Below are experts of layer 4 (counted from 0) of a mixture-of-experts language model. Rows are named router (the router's row for the expert), down (a neuron's output weights, with its number) and show model dimensions 0-159. Each number is 500 + 50 x the weight over its row's rms, rounded and kept within 0 to 999. Numbers have three digits each.
Before each expert's rows: "comes before" lists some tokens at least twice as common just after its tokens as in all text. This comes from a sample of Wikipedia text that the model never trained on. Tokens count by the router's weight.

# expert 5
comes before: "1", "2", "-", "|", " The", "3"
router:520543451579503512432532446554531582526556446526551551489423437554498444488474513501509612446583418556541571456547438563485542452490500596495475530508494521520532429573506534495504465466489559593428542427528514568488551457439586449612497480503520417513448547474496550537525493666530548410489526570539486440527488496608541499540510461418552541413428530524534537487481522501576484435520456464474455519446515430554512374500556506468547493431513465547395425505541496450478500479455491
down0:491481514425506554368537470492509466552506492577551506496442489508565587470544460564498463479561540517509552481462462487528525455477418399445543422641508447476449560532511562443418574503492460563519417447552463414537451436454484502481472467576517443472496597528602524507445458515440483575507594512570460466540558478453477538479503480507475543548527445514550483584558562556460538576551462535537475451470551519558583502566542564519435535448456462548528535416513458480521397395456571
down1:557560557612422537454507410452538488501558502477553482557492503457496327470525555541637538519521490533544450452494445499560518499496515485482478544540523493459450513577596463468490517437525522568432519367453526506541448493519499488516424484475468489466478549526526430433580387450420457473499540629482379504528518487499555480572488479554465524515511479488419503527491476391512410359535435505480490467474497578469495526516522436447568517445533568426552522479482514527508534462461539
down2:542537524577564499530507516493539581441498496502555512539511469504486553424460536485419459466425526386396489420615516484507462555511399467592469421465477515496543590478443527529556487490458456540470527576433488427435472536434564563374530550475541533532514492472520489391521553446440489592449514445541493514560456496498581528487505474520448474515495599440485539604498567507517393377491489522489459461543476584500429582423499448484468475534547520480461442528588479555432496538483526
down3:475485462503498550517477565421503406455456556552506527512524444490649457486591441531537510563506455581471531550552600501448536550564475465478459473534549522490443554538538499459555518504510394512489492580536533592594532464489529453482419570474472617529491518510587541490495482529468484487420517500458483464451497441544536565447501570533579519512502514465483529426583553505412512547499479528640526503521405405437602528562555488585509486425493575476438563421557510417525535491519483
down4:436419485518416502478555474522476440522480509460471489461582475480499594474532503515531461589500527457365489509593528583489447519450568481467469536465544496577446662496407560506523433492524547555502510494464450601526424557448461439445493458521421479504464549481494485526532503471507470557425504553485472419468445453554516518478582513658568408516516523472436493447464505453484451527439551552527498424527454395491604559492558503505433523454488566445533550418575477468451524491538513
down5:503448493543497573552492458479509467531522533512545611474422522451487482502480513539463550412460649496421445456403456465535540428551511484556418507561499460512456485506521460538457428516535471559562573554464504500406592524502512540467501473451419430396476613364526573482505518412466419496577439504558500507497563420452485461620503477515554504474560527461502490492473452463484510521480458466598601597509466524547476461573510483539530466557471522440390423473471499488469516522459485
down6:527447479423461435438464516552515481591460442596426444519555574526524512558523536472447517595507584430462546575490475558493436481472559453476438452476454529534404564483517544495426496510534527564377520528463430577471551556570604547475532529525527488436509577497485504612506579456514497560502593479494423552542577534467478575465480542532558491504538554553506590534500473505444542420477521455453536528469494446590414520565560551492562566551514585512463469476565464520508451425426520
down7:556455545557442481489492496580524440498497462470452486568507557493419511449460519570487539491527531622507435499519448598512440431531531517554524403377467548512537508486553522565526440555453391511534529451542468477465384435489465496418524462518428416434500609531497550546565582480461470523499496425416482497536528504545496482494579489471466502493463493497430554426468531599448567549430537536442405442424604507420406487457513535509436613509515530481496491472515559446492517540463449
down8:515561471520566476532437551538512497492507414502443460583577518558544457468441566472525508568498507493426450541517515495541436507411540469518394453388583471558444459516601426520479483482546462525526546474496523487479473459426510376484508471472464481439509491468473474558468532508471512503552511421547511441469546439491513470501478472547497460541495604479522450454563493550546410372486578482490475605430550448517513450421575582389485503526458597427444498495495572609444560555561421
down9:530488526572518545467507479533640468454482520483492486524538469557454485538511547486458461638465542455458560420482475496541472497538577565487415391580521576548403485557471438595475490560522530411553422493539493376509505532461478531435475548567486474508486445456398523525506452477522524444530532405518537446510537474542536494525526518536485452477508430493542493608554618423486563546579472463490458598472455481537507471468485499433528549461407389457513553435477418531515589493510528
down10:505455500461379461497412432490513531504526467446532550477487531409456484502540555516442572452503411454545493583525492467569527435506475433475497486486515560486530457552478525511405455543489496495541526522467566414499460548527547487528427587542544460608448468579446593502606453482488484431462467442395553521454467551476569627468500469543541492558455452507569521522456567590456542445506427510541553491524444543479592527473588563424485451499475471507547631542582449509472527450463426
down11:537515455416534497494570524548569493431443559453488504389414454453601457525508454504465507582469541556472483430565456494458338549557527547393362451418523482562540528469532459459458523526532556463478445506373451502443516525444565557501495532474458515493475613562487415472549464460538444575530521454443435611528477521531528566542491469488421527503507586524462528537445551512504520461501515501497471476453478465427462484522370562484469535551513473541465493569477478535524529434516533
down12:573605521459474464522556524537494556459505516431522500598567557477520422440506541438537480488449454505578589592551430567437551426504446477557604413498445555414489516472513375492527445577573568533506542467492500485534508550427456431558527485403573480462522500452458417517544426553528536469503530427543483506613525514550567491454501552524516554440455480490484426488517508565477541518531457510431525502418429497481640478477565543466529461545526480507535643506455470484490476517503504
down13:547496524472497514499511539487547475549499484494492595433441448551519506532584483570474533574514463441440419418457516529432479490515516467493532499424576495387488535443455549487542505504488595525412538523552465530578535544560531469524429387556540446531546491516515526564468619538550475468403510427491512486502427498473544512460433570494477466451429438506445573539580491463473475515503482505491480443506445635602539463520503442468502531326470438512535479455601485500516565521368484
down14:488559397583482477466517573483552474441494422417560496506553465502463461540501524461390464561517601583449447464458485540462559485471430508565455506554539527515344527411482570474564504486440477439440522567435515456525498554536513613530451523557560492509537485474514499456529463471521433465460511572501418483499492497540561494477572441478473576460459431504404391538515481506550427462526519543474419403550446491546528531594496494565549443463510541491420523511557547612500549447532447
down15:490512439505547517509517578468600517545501517508478480583470538510470544468440500547579535452513446499533424644474520432492520560510541479483494480587558475519523553482578595477451464523453525388487546533521490455657504409473429578396454574516512446558490555487510557412523522513385404511482525509485529486500516457445543558366516590537515507509568414487496480457493429473497500534499493502590472530458538547440551570544548559496469415492511531429433519391494516521531437460480518
down16:423483429580561478474557544504414544492472498534596564523609451477530488530516534531559560509372527464558543526397517522489485540489512468468507524423505425515463487502633511460552545508491573413475527450573537574579416514590470475499440552449517544557577510539461551515519447469466478525487586504441550526572441536511471478474446467456426434552458478502475515468515455504476482480416366490480524365540465537557608513466420513542542437496484491602453521536513452500589495535513503
down17:456601472607514506499560509461504551443416438529424530536493513474466462595531423591483501535563403490453563435468507522459486417495533467532510506521520486572543446550597478473482415564558437490523413496544434416582429492535449534525437474523523419484437495613579462551504434443492442506466468549517442487401525561535623578523529475558506507520514518444516495426440520511445481487515369393538520535458538551481562517558475570571523428565537471462519477478524535494540516483535468
down18:481474578465553566602521578470439571494467552465508512506438504450466458474518464493563497548497566528463519466451445509491441495475601468515441377444466511572467555402544472432443502528541522416487524429405485497473519548418544441388513428493549565548446476461458480454489455463571421469416597536488490481495526529586349542586399486501482458564447392397486485511425493485466496496561447483541544495528549514459542535497523517495489502525565529441468508438415513536520473483571560
down19:465392383571577489467578550501404450516510508490539590524585573526518467562461555465504495445520552449508464542539393589517499518653497555531514662469586457528405540526523539547512452502527537491573552408530481501503450486427498502498466532508487521435493470487532488441478586448552431484500478423453457430439442517483517483597506547433465523502455505513486486506523459487441461504532525519535450533385492481567435496503508539502473490461516417466529463568460459504619514396543482
down20:545552415530557495485467654521486531522478434488470527518435562457584498478536488544508485555466449489516490572556397492491507509539445503506410500481497485462488494513450409528622465607498555516560495512423403473561516472554463573465426499394508421479527424479494447435585479492546484442467579467552418594509544544498397462404440466481504446488490525460495456511542463477581508524446414412429459504433528471492474464526512469459515462550407518516461359460501453498488513508418523

# expert 0
comes before: "0", "9", "8", ".", "5", "7"
router:578474479466490540509585498503508553423439468389493537419547514561499582500525451512504577571450522491565478467543560495417419505472496458565494470565426529465443475434504445620560438428547508545474536505440467558487436495587457508498500562506418505385495556491507554413439550472594543440453517541493489476565551536494404554513460444539527483434551471532449579442450448475468489503373465559445582497564466496485503507513381490487556510451393549469493537461407534481447500469500480
down0:500483508479500585536576502556477552508494563473448497514527484496558504581496404518475585497483574508399477578502521443575496454528486470535465497569511535497475503512444509464492549454524437472479545541508471506482463516613508482508547565500408452521470525472546427465418472445463578422426438480580481523511431580519481479436413523524461486513538408521503620476447605626506587514525405532548562472508581472541590599473527631429490479457550452472495506578505521480550478407463578
down1:446592502512480433614493562511541528507447486466519483528458515601570537583477520476486489547477535479522451532475440450533600572486523515500518461522503562435401573493447396529571530552480541491540562471489374537581536505499480437563463532450529497538493461443503403534557504491509442383494443541446607501371453545530521496595516519515486521545438467447485576572531476500493465477481513405553457504533464449554431569559511547379418507467518510472416476467477546542515493599472437
down2:506462494491500538576529421468354572463519497554473476432480499498481459508424545504514526578469501501448466581502544460600504536499595543537553522422554457511503609523496434424525513491566577506411551541343568512521435592565504469500554543482488441425439536527582511441506517465477507414493456550439431551468485532500537422462458581522495516478542456514374520447514510548422521480508538494433553472482512469457458360511511473542519544499545467432501470557550441521525514488377484
down3:513601531462490447484518471590595476477521446538511552516491479399544462435503476578500533513425484504390518476510548536485525483511622469482479539529505488471535498411392499556539371480490545457498433440462452526491409489542464339532511439476508571439433509548494534494495384498459559505510521409487462464505445422447420569394494493516492506472495457409522479533469378521491477485503366526466491512536517528496626509518444465510523527468485528488569581503451506570513502579465509
down4:514572440446480438483461469451553480411579429501530561467630514452470385517492491486527420505477553435478523429494539520540479599498399550437428440486584468501570513464492565457547489455480526478513581542616522627507449499525508558560439558491443457475471455493510497468448505500516518498543529502498527565430460512562525554517458541587508487549527520487512567482489553529466550546438486458481478566511517563546446539549513495498553664400521569429496584565457478561587429486432504
down5:467546481468529563459521422569514487486472567523498576453518506449569503543537523446449451528515603502522378429459500599524572567441532520486516461516421569525472524467433569581559506569483455521539531570448470458378444437559550447499464533516544412555562405482489437427539473481476458531472459560528539535589462437470527450583578479496437567471500468427515482564519524486407469455452521574457523469466516420578500592494476510503516634472509469475478486477515436546535525526496626
down6:580531540524423502524506490524518512525547441513534579523466403461464534575574575480406447466535535494596540542521552543452460453319475504569497497493530541535468540518545477461443494429550488526496552462416515547504481494422462518524461419530440568458507466566451483498563506438540549443440501455602463431577548448380440500410540544482481513546513559502390426567516492512441470519490440547494537504500514422525500536430573461516468429430466505456427528493485461404468517423586546
down7:529440511504557471488551491578434503464479467494479477528522483543412486593509426543496567685596476515380487453504549466484517481428520485517419450433533497561478499478435475479483514411577572459372514541434491520542526499562490544567410483523426505454494543541481450458421479489482621487562453493428442538501478422476517458548507393507466512541430614539401532472450532472467514480464519626481483441455472488511423408489476539508440502467477445477556493481450439468485464502473524
down8:459500520530541500500484374569499552441503509472457553459508493504493412495511482548518472560542524474422514530528525489458578418514458544551487548478493529434463526500536518536465417485506542481411496492436496495496507479469406517485456563403420533428505374493479407479392514441490524519480512477494612434650466479479358546431505400486604546512456536421390501491450445552503439551421467493451521469475538487469508515572546474540526502570481450556533485432423513566412438477443504
down9:498563465540483519442487529446526501543486427533485537575617521566452381537450586483447551539534587540474495496485480465478522518532550534420415544455621461540456500461516489483581493521531463509542482539534424536561475484540576541556501489514592421510468489507580541490406503485480515480484468466619604466457557526593450515532485500508538492641441436475591520500518479597478544538624452460504570543479488555490521601515411587545491476536486474501492525537492498520556440475506382
down10:595486525409527405542469434543601598650433467435405498493405590492465557490538469473531425431574454501483470420513505450437482502486535463414448603447463509479568417520479457444498542492536522430553531485481500448509425546515513566536521474509559456486434506568499514517460478537500534513635494487449431531507498485438491433585484473514569470468510512510465535523462529488548483593520403516509396476467383529547494387456468503469511514507538518487501443458467493440504455456433440
down11:435432555427498419520440539519451433528565582441501537434469479520470626558515450414601479478471512455552515465535447570537520517470541466536477531517485524626515471495491499589489582534451543516524497522489529464471436566499486490548491463508508580491560476508552502486501415504442445425525568563511462470481494579526542524521488510527485561585550661453576532525564486501515370414445423537540466463449537466501548614537484590520472507504516485544517552635505514468503579523428447
down12:550547523458555632609580559480511437516461455429439487507479574418470446486509504513362514488515491460544457505511572514455498494580490467547626459462501532480529408601522462486523600496448621485511539480459545492493461455521468604463643506507634507549516450487485556505540542498533600489507451555494561494479510486473502521404543492449497518469514438515524547470473438519463569530505517536492408511493620528558495455460526475473507589540540493492532582604468480486504563529469470
down13:501522570421461447588537564575466459539461538578451581498400513474519519523543537438411501571588451467559505519519551521508488432488454449500515533500535462457437492506477571430472524406463498508501470478529612497572512491487535518504454503495501501561478484433555425483504452533516491467503611493452571495447569500455520473499469400455467507467545504434428471466541494482568485427533476383604539458625498517546437583489493393458482587550510530504502605562572424513555505559615557
down14:450444521514503488463458440463467459375544473553523481517458449510479500460526529533453448486459461530547541525503527477497496513401591511456570531436577544586441586539559503514587561459451485516458504506448448625451471442479511497462580399427517491527458507464520536509517526456487497530501542482557567384510608494492381440567461475509449485524480497500432521464476606367489513436556506456550505548500563497527411413522480405518541598580497489428546490496555474433605480531427514
down15:529544508482512447545477547494542481618483517347508479519534520542510498492577459542473508519404577462455526563500602543536421454427563501515490471584457511562479579466532568497466479500529489532508496512494523473519524521461486512565490528472508541464576540459548453495533529520557514556475519535458485486400496472573563504446580510458608566462611452587418535573477504346459469547454472443557476524529512446515423371473521588433479447487453536476397399489461462476565495528428540
down16:496508570533482445553378525485417455488494506538485513470531437405458395517511498502506429519484477482504550542514526551547456542487523511450587492549483507561529442510507650463526564423561416437557533509471589492532537462519562456504459432448528362516525532518524438479494550546463498399510534524550644482483449533473542485581492425566516570493558568477536470444569443564498531544475523494532474508503527518401507572415459524520501492536502550538536552603509433586552630443512517
down17:438392445453596586468457500459489620446399393516482506492520475478479482474565529437577467498581494510486531541471507424508500444493450566399528497587569498426558434481490572544534542397459424512515442526441503458571534467538523485552515389540564521492484454552512387521475386531460502506582463513517529472460541501618449450544484502459437471559547584448524473503519407466398450531476509487490497488528470501524547509560473394515583471507474508540514545431514506469521538485581448
down18:538497544468512465515573470444399489564406452392425400467506532458506528513555557479418552510546469516452523535529454480437491498580467511454529449517604491552509490541457445566594543482512452421487522421503513466545576488474486519517539481434553517511462522505524437401543536429571470486456498432486379501551534491509538532488490397569489614505507367506456568422388487462501549480537510507494540549523591503517490609565519568523493572563398470530550476482417557488495461552517507
down19:434492412394457591512560464546458451453543440439453476382454446520558546476492439446489474561439463520490548537443438497528509499488431507480561524486534491523486561406519513449565489528554541482570473496529431445569480496446473399466509547481453342496483435519472470464437514466460557531452566500554522438583543472516464441453458514558444521496544538541433543509512468568425420466486506565465413562414596501502591442520481482458474427497465552545564450547440540522502537593413559
down20:523443443477456533493508536428600514562597431553385492421507377484507524449465502450457356477513467466537528502436490563472447484535581494470562467532504455501554451555512480557506486441510445532515532576503441509469446498521459476486521508472518438512419451478533509515520419573464434462418493464578562509466506491605462481577455438530563564586487508462545462544533554516457574516442479489560535603554506613459567540562547530515583465451517488481565470543522482399516589474616503

# expert 7
comes before: ",", " |", " of", "\n", " (", ":"
router:411492519512414467505451487528464436560599607476492379541577543532607534478532535491546472408535465406500496572481461435455544590406491465496531474395462445449574478555518520476492442461573474386590568513566585536539514450559433437463463523509454525620472476540459438430473470518442488503498473438504513563498441407440493467439504454512515487497467497497480484571470576560471438503579463480509577444479423513495498458470550485569453436449491493507571505480504439550488456568499539
down0:399444523530439574569568599473533552553564433510543486506517434504524465520478470409534544578559530490414503431440364487421546518502506542483479514447481511519408503582561517455505507525525543571494524493524526584460484455481551515482443504465480452471507444573457608535419561535514496414527584420488515423430489486482522459470598514462467502553620417552561411480577495485509490481496486434535550459530520521558451489491527516499445485498568348510592539495509436471496414461470533
down1:438476398572579451455543480466559499540617489488515461482497568474452518504533461453525524495538485545407477494533469506552500503492456422548460522464498429525510531394531433527453435408547520451588553499496525463452411520470507661479432567464460468411475527526490601502543489474424454542505476446477437526517466490436416415482449468568548479518414524424576500498443572544384484454408558465511493505485404480472552518507515446447449380478497457499462542508457471535557505467513598
down2:529466433551501478566508579542584622439516527494452477553494476474598498549470499486558606549521515523440502512477492471394497389427498517518441433576465527484503401441494475493478483510544604372519558564545488523478542505552485445467556487450555526405441512482519451633609523468599514518530546528546468462443530473499476504496550522523454533466495508569530549473542424517501498610497453518456495597537518429450473497531439492531599486461508420557402545511467526468569544492571432
down3:537555426469512496519456554527478458470453496583530527485541531567475488408549425503447447577594518490599572547458492404567488582506490546522531577459529442497520566544471534446513559547513526458542518456511534417546408529447423615482506471488494486541506457512454520426580477439521425474513588476515512423498398478494475507496540505542545604510569401517477542519493447517411420526422573457510526506480501510387532434471482489531435585539454434597482452429442460495507475409509592
down4:519591485502576488557497534496562543474482597418492571424532541509537485417568399433447506434503538544399531418490481442465530476558494467565503437432510548522568531484485426465486473456540492539480495429462497482554609546491474529574452523461487555440499569460462503438496481476486492454476538538498408469527418518516449518562465537469535506494496528548493515531624669548458378475525481511542570499469493480456468606448592568535490484491466401461537547506434581533492563578440546
down5:493505516502502396456507499432520471544482450582562580487570424480417484495435502438413576510496508585615505551514569537442435513573510573557469532495498514603534468589537533509578513572497513483479544501493506451461566609515415514549527409621446496442576484477524513476453569484527458519661518502526546487614456408486472503465571389504539523451527450475508463448501470512510427476534448521427484507553572541539440601556498554477564510516500498477518504520425522504489531479449530
down6:584548510637464526499481567434507466494514546602536551536535494483517497599469485519462458557465428501477434427444570593540429535550440480478411447539523470535534494573506556524509453531482565564572481413558501595499476492471533472440510409512506450443548497566524487530536471425388457465575505448500502430561455560463518443519539591489489515502507499506508304463431501483477586515504424568483441566471555512531545482415519409500498473502464545529559535481545579522471507487569514
down7:500563484442501463389498457490514397534545451474420423464552512492542506514550471403494478437440423561468514501498615518493457463488517588577440458495472525434527439473526348540552545545487545503499501494526526441428401501429457429513494552454584482511532463507507416480562493401487477539511442513523481456474400451442484517431463534537488551556358488527553543498458456475494477462447510630521491576445467519550517450419456471424581473608469512554499543478523476529587460495494528
down8:531590511491449465573496531457587577516595432543512572478489492518507525457516468513492546501454463526490419441537437653487418515487520556512597502461422423507516443462515554538507453572465561534501462474470423528566482464414454495421436580529572505494444485583502536511535554468365419559450499435527373507443513512514518395444513503474463561466508533485528526480525457498602528448476493560494507504444486517564537532540515452586521576478542425466411472516517438542424609490527475
down9:474529465502474562432544493504472633467532500450430633593630388427398554483505547415428534458368489547591445493567431513480488500496505464535533494454527508452490493505569539433435591492462479527554454434405564563464514496542548495515434538478509546490479487541460508539516543462557489492518494492490532523471518446448492448474436515556575543441555545491609534515585388471455518419454458546469444522432514527464399498527549438444454480497478456479496542506533507531531432454554487
down10:483556471487440502437493521540468498452493597545566481510509424523444460508575431506477437524496447454593502475485518516479599571464572550521513512428419442473515378491465485589452469521567448486538469425484402495536480466418534523531484457449504556478561503523537594500590419505416474468467525422485456501522457526482437477495549557540459529582381462441546553557385535453504400545510500540428487569426405461478535546474452449556470401443455532534527477442515478552504583483429552
down11:398552485390514495550613542520558499531461553527502514460491510453490474437615470554445453514615484507520474455570439471409506527456541552530513496471616535508504564453482499468436529466491499580479542511364441585440508470448427484517584369540496521441509561508458527476465489438555558486490554481565455454586540514487514556506515473479565590574486475482486554474496472511442472502440514478498584588506411492511542469493410508483358495397483496503438473550539543462590475523488506
down12:524509446557423489551555403498513559494497523566514459462619505578620451461545517471395521523590422537456477469494449415503546515474555453522558484592512507539498495416454540596526481525516430494620480423439431532517525553527497491448532463532513537503441484454622499477489499486457561549525554441464448552596569507640448493570529437483487565549481525518484479473507526542493508465514506467481577529605565424517429495482469523539434485421603454517471524592476419477543510475516472
down13:436450454458578423565601382506494555464512482441410466499569465554513569467516500534490529538436403471392501563471458415470457437506414485499536470396463455566525556470472461550452444523495534559457511448548516558450520571470566500511503535573507501506524419573603356574469528481576559504488432488516511511515463455563527459489500474501475398522480526491382521553526537457630504530540492538464574490550471447524454530479500527531502494541513560425502487435503459588467470449486583
down14:524548485577537498500535463477547553508566542420423413491459467406495601522510494515512528504543415575502525492535498500496511424498532427505490552532563491497487537526458478422531490599533501458507430585486509478551494563524444471561520604457498464575553591604465492600480550487555528515517528562432500443528412473509508561477585516580552362507637536528382500436487485509557517492459482445480591479493449542409491497467545486455551527515537428463509376465486492568578467474545454
down15:551442417501504477591509541503513515486553504529505463558506445502421564509530506335500536437602439517496584512504563444486540582548444474546405518512467390561508528488486503459562474502492433552515567425512562575444508557469456634541468525497562527496540478464533442492473465522538494591485414514547472539477448467538559622430534456427572582525460463551446475458566505433507517431476526541560615478533541486526454460469476540478515532582423493490541485576403457498477500534467571
down16:521432502504501503553404472501393506469469397545531537537538521431436498464480487557502496467485579524532429449403584520524581584539502471538440524528527458553393472469448545480451619567532620436487450520515466443544474495522474407589497525527474592530471455476456498514491508517476394546435522500470520440534551560589515426558436514511519475557493468493488507497554493513506491408494424368526517503567440488461372533545453395602446482541457523564499456561448468485532501519527496
down17:519563432520569439462516438475509528537399545401447572491490458425529512545490401438545455408458471440545453507461525562475498573544573561623538447519525555419447536401469514491565493482518516490562543532406484477508456509449468437525556478527508531451557483465447469411464504520506504517669578510524458515477550413509517494499520489532497533430444426522639499535585499429476484588510553476520553473500575540524466463524471475524472547486472428482525426443492518373469509488421488
down18:383520489522533459450458507507556455467557584538500504462531543416476520350559561515419524558451561518435529490404415504574496491452431485560430552572444457492410470443468582545541449560488401557453476540526537471448499509517536415565491425536482578521499474505494526449491506573543457483498425541472482506636462469515549545480379555544534448537546530527457493405542538576485531481551480556526465602555472454512537413505504535494475599532447531526414525465534501539529551485522501
down19:535417496489581511598576513514523477455401528438509526472493512540559369513492549528472600577478516464540462518560506578542450441491540495499554527526576515510495424492539574466508484533454482478537442434496560476561502500531441498511527357451490496440445582544503484520518445492444556525505494494458518447501569453501537468487595482487537550510508422526502432460577475587484491522526441423375520565449516526440587583545527437493624516505489486454508476543565514378620515475611533
down20:509566428535519542476488530476484494398470544543544522426539464544541542571559508529547433443519623404528504418549476504515460499415465573454515518477508480574496525641502505436546515464377534593485532519630536554466443434503609398479529537487454563548476458470405536543436486531572494499556453537492556519454477536531529476565461488511518479521526546556476484485539452538504553570489564502498491489500495446552475550592457555590496457471467455443434585576594453502474575498581478

# expert 4
comes before: " ", " S", " T", " L", " D", " P"
router:457540488426560428442442501493492442462473455552529448531523535400403463412520503489532483590509565515556484476460607475546575474542495511475535520546534402515501498466541475517600530442498461543600491461534557512484568405469529569476493442569546491421508569398488407467486450426582430546543516532450535460481502479548532474514479511569345517454524553472498425504496552525476593491466465545471444545500491511522516577484499509521454375540578381482548464452554459475472518430430550
down0:575435491483483532495477457515479474482447468563458354564519486498511603438542497447458541462537454404543488529551520473551404534475490501452487454453467477546505500504520514484520539600452448522550460501438429514525374466422518520417486454474430541533535474491530521460612563452399421319563422518502449548464583567448500502477505546501496531413498520510521547435563508489470523524548456517553512534500510585481491440430432462500556421548423512440465440557539463451536531515399462
down1:599414521454520475605478571595525508535608551427468527465460472397488516506514458481525443573448461460497521476558463484433464495527452535525503572507497456530456502494501430524516510443426514546501555524509484407510537487537552485517521626495498546490552544460447428459564446525429531427521445531447577527473455499447492550389546540497524577535671492507490495582537570476527457437464581449536513500463462512573483533504453447474468396560566485457478467494490378574391510540513455
down2:509486498528563464461481492552466544453563510592478402518544547497594546503498496557486508398440491531537426486476432429504524487451512502554523474500508435574464423559558523460517576523428548509498504572419391501541545492534520484561544508438505538456465501425420453495546446444569425424545481430533452499496521502444473433574545518562471460578533530480600464585493382471460469559473505524621563497446468515503566564540560518474494519522539490523504449426455474398485665462506420
down3:517419568523527559547434479445446486533491481470658500595412494507447491441547536467536492483589495514462528439522569460480448488449480461536478474542505483486521432430526457475505488569407475448426642503513394508397507477468532483490475455508486514520417484464476429475550518447545493511429449548510504507489541462536410498576543454502522529449488508540517463535551447533434421500571480492528527661545472468493566561472581521460499461442464510569506418518568530597365573483435504
down4:387444535534451458505509547480455518489454516570584494534457490569468524472504505488464554566549516560595561562458481445522466575601579576557397472484536488468459523541474484535491589492460523424431557453607519470446475441641434585504417567565525527466465451489504531525584565446537474422531526627469491559547562480494520469464541492530522468494525514548417491479495526476532499461413516442535434553435444579563500532540545586484491460444559500463499511536461515488490545423620520
down5:603529474508445510542430574474516453514519484474626460477533523467468502557436463548524427416536542575379469443415496465495567468493519572529542529469509482635494545461444430537379408551521464490533508426420500519532467437438495582479432548460518554480514457527469602461530522473490545573547499523572521464453492447555519463530456492463451494515525493446552527584484494466475540494422509582519443559486470584488531525560454570499516580389415536456463430410485540439444475473461557
down6:466476530481521530504458424507474478470492483572528470464573559546466540518510590496505500482524493525527491518485499508458501607505490480460471419561490409472536500471426515551510505554420482496521599485435422518539452508491545542482549593481523522455461437550564626454519459530507459466504561478531456427598497516508540466494631515496449514434470550562605414524660526590481516457457532484490486438440451514584586559532577563530458525470563446585502521531519591497492593389395464
down7:531527509510469582490453472460478552553500483503501438506471547478467593395554421527462524489400523462521483527540600511501447488429460528540533540482472473446490451491492540573518470531508461481469485466497582443514598456556480510537561478409446505468412561505511462533476426484573373423465457525526395503476491548476545548499617463441583448514480486412629541527578420528502529523446550526517455577569460495454558430516516631503580478522603466542488494566485515509633511515509527
down8:480500462547463472585538416431418449385462467554462509558575465472485520449496570525547446484575539579515490469570542395437554451548440491509562572641509531526393553467502484533511640491460525425528522546524462529472488550428549430443394464529562468512375531512513469503452526549512465498456464501559570443528592535529486552453491524513455527454546464417477478531531501454603593555497509473437493550539511522523488509463505501595542542459463427504480621517513506521447471523479492
down9:494506525517586447548369476549449471493541503517518567499501572537471521579614530551499478530511500528429489573508441465477476544442560502467448461519479488476501553549552510546427555503503486543434579564533519512497607388492580492477424514459420572482500427485453436562404495474433496455537458465547471566517393469450535475400527532460446411536588525536519507539485494582478509514486480442534532482523552426490622457480573395492490458508524614557479458436467468429543488480529380
down10:482561466488502400538601524462420532515549544456458455490558519503546539588452518516473488407504452508477556488486482527473461567530493479564379517489541480549469482549436476498501447521434466530542453541399519453587505474517392546386546452451533527520564514497631573447564463497517483572413528521560497479496477547551519327479495477504512623541501566546505487497546442492531435476542585566463425549503467452574533538487535455504492550567548551451607504532512537481595571485507500
down11:538492503483542549441518528449451477452499507482456539471465498514492497577599465466516489464556448520543522495387548628437599453525558507443405458518437521456523522531542405463443634501465550489584493521502520526505584474660502517475472454410490449518443446519571546521617592410478495455555512577535469560464525528496496539456558457489483564447501416504456519500558500446506461488540453477518547571513512487470527585524476457500556498519402444465448485631451511526595438448477510
down12:459509455390526574485461467552436485553556532489509555496480505522439515506513494513489583490440482539532558484474471509613449428516359400563476531542509569448502453518569477611583426523510484389495556464482453498549597538509511438511505546462548469514512601525425556490571524527446487530497506521515511441529469461442632521475433472520458534541501493453495564524584479437511499496521456590516461571501427573607628498552552500490555421546544444560410513461470491437531462466460475
down13:397501505482517510528421497454445504544556601500659598530500491481446476570491490544493437562477435472555533482437482520424450484511542545496558545552482477539417515470500456465404438478471476513500479546579464482584597429451419521506480560512507567532506463457440490597454439539581431462574467534571469470574505500486469510505489464511507497542465348514471466485607464533505442477432551446524533399464503547499460583435511568475500462524505513526503490503433553605527452413564421
down14:512553551552549574489508502479433621456479604501567558468476496526492490523465561536457512587522564539494498514537500528579478537466515514486520523432537588409506491518459535448591536445559513578532499564463520587527457554514559477455394521534401487525522416532489503532510599539635486534407563520520586518501547463475468507457504524532461538501486498476391554417473386453410497435486506476564453516585392449491441481396551475563465540476408490480562456547546502509488550499455451
down15:448565472446501550520552460557506511492449622472470502447516451497524479504480506483527571481491460495531437478445481577363601483553455485471498452464529486546531526530628514464503543500491471530510499478569492531414491612510558575408545467471484493470449457401538469558484481445550455509470563446477496451593527527441470535536430499451452593410489569525548519611531482510495537482499545528572568566521390536424554510415530643477500554463454490425552454418481551585486494459440521
down16:447448494462538506483438579566518557503497528532516485422485476556500438522441459473478523478492532551622573510512493407465485466625498490402475493487423499421526596484486489574437488580567495504457453533452543424483523408414426524455518514576524574450505521563467496559533512475474502509460459487497545440356580576478551453553547619398471420466411518475489494550483498550455541475394557555474459434497459511518444522448510584557542500470520541527523457520535497499451486461532628
down17:421508487478447573515531598518476483473452520543566531562577515503442470528453444561519508532492500452454414510407484560566458504486471524450553477562502518528583624486600597554552529462579515469479525542431526508561488454543556528588609378429588525469544478399547475502449545466538571488581481558528590505532455488477499507522546510523479510555480478367482480516433456481462586504494555564487505428498506540533427429485491424466515402482446526559472476533610444465492562521469500
down18:552507536510529546553478477554555431532531466473498492450570449524549562475481399449526481480526433533447507591425432412534517537528449548488535495508432542517528500544583402491495575495522508437486582533473565479468524461622581458424488529544450464443564491470523403511535455497540497486552439540496449589587487574559444510513489508478534537441383517463476476541489577511428486554597458506563458452391505439517600443570512488509421481505563546510401532376426556557513513490532540
down19:454420569525558527514456440449501580523503409530518510429443514515498507482540449552566482477501456485431431503536470525449452574532479452561541498426512520463460496450500548613466561555468511489414487444388474579495519461483454527508471465399580464545569414492549484508474467503569637608529495526509426506523602452493451453477456478590501492435491498516582478586463426518425463468522367514509580455490550537463519450501516489502527561496472457463530556493510504570468334518464561
down20:512479558550488476442548379585501523471491560515516442510500395514605494592483621609510540476512442560494484547509483553557530543547438471501529452515438512477582489520442577521495441471532537581443482533536491431525410544550524448586498509545548460537461462546467453559391477535468571468461404541496664575613544478528514504433521560495537466550478555486522517476516462438624547550506427474538521519495502513543506509407548503497514508503454574518559504450469495506486459593432526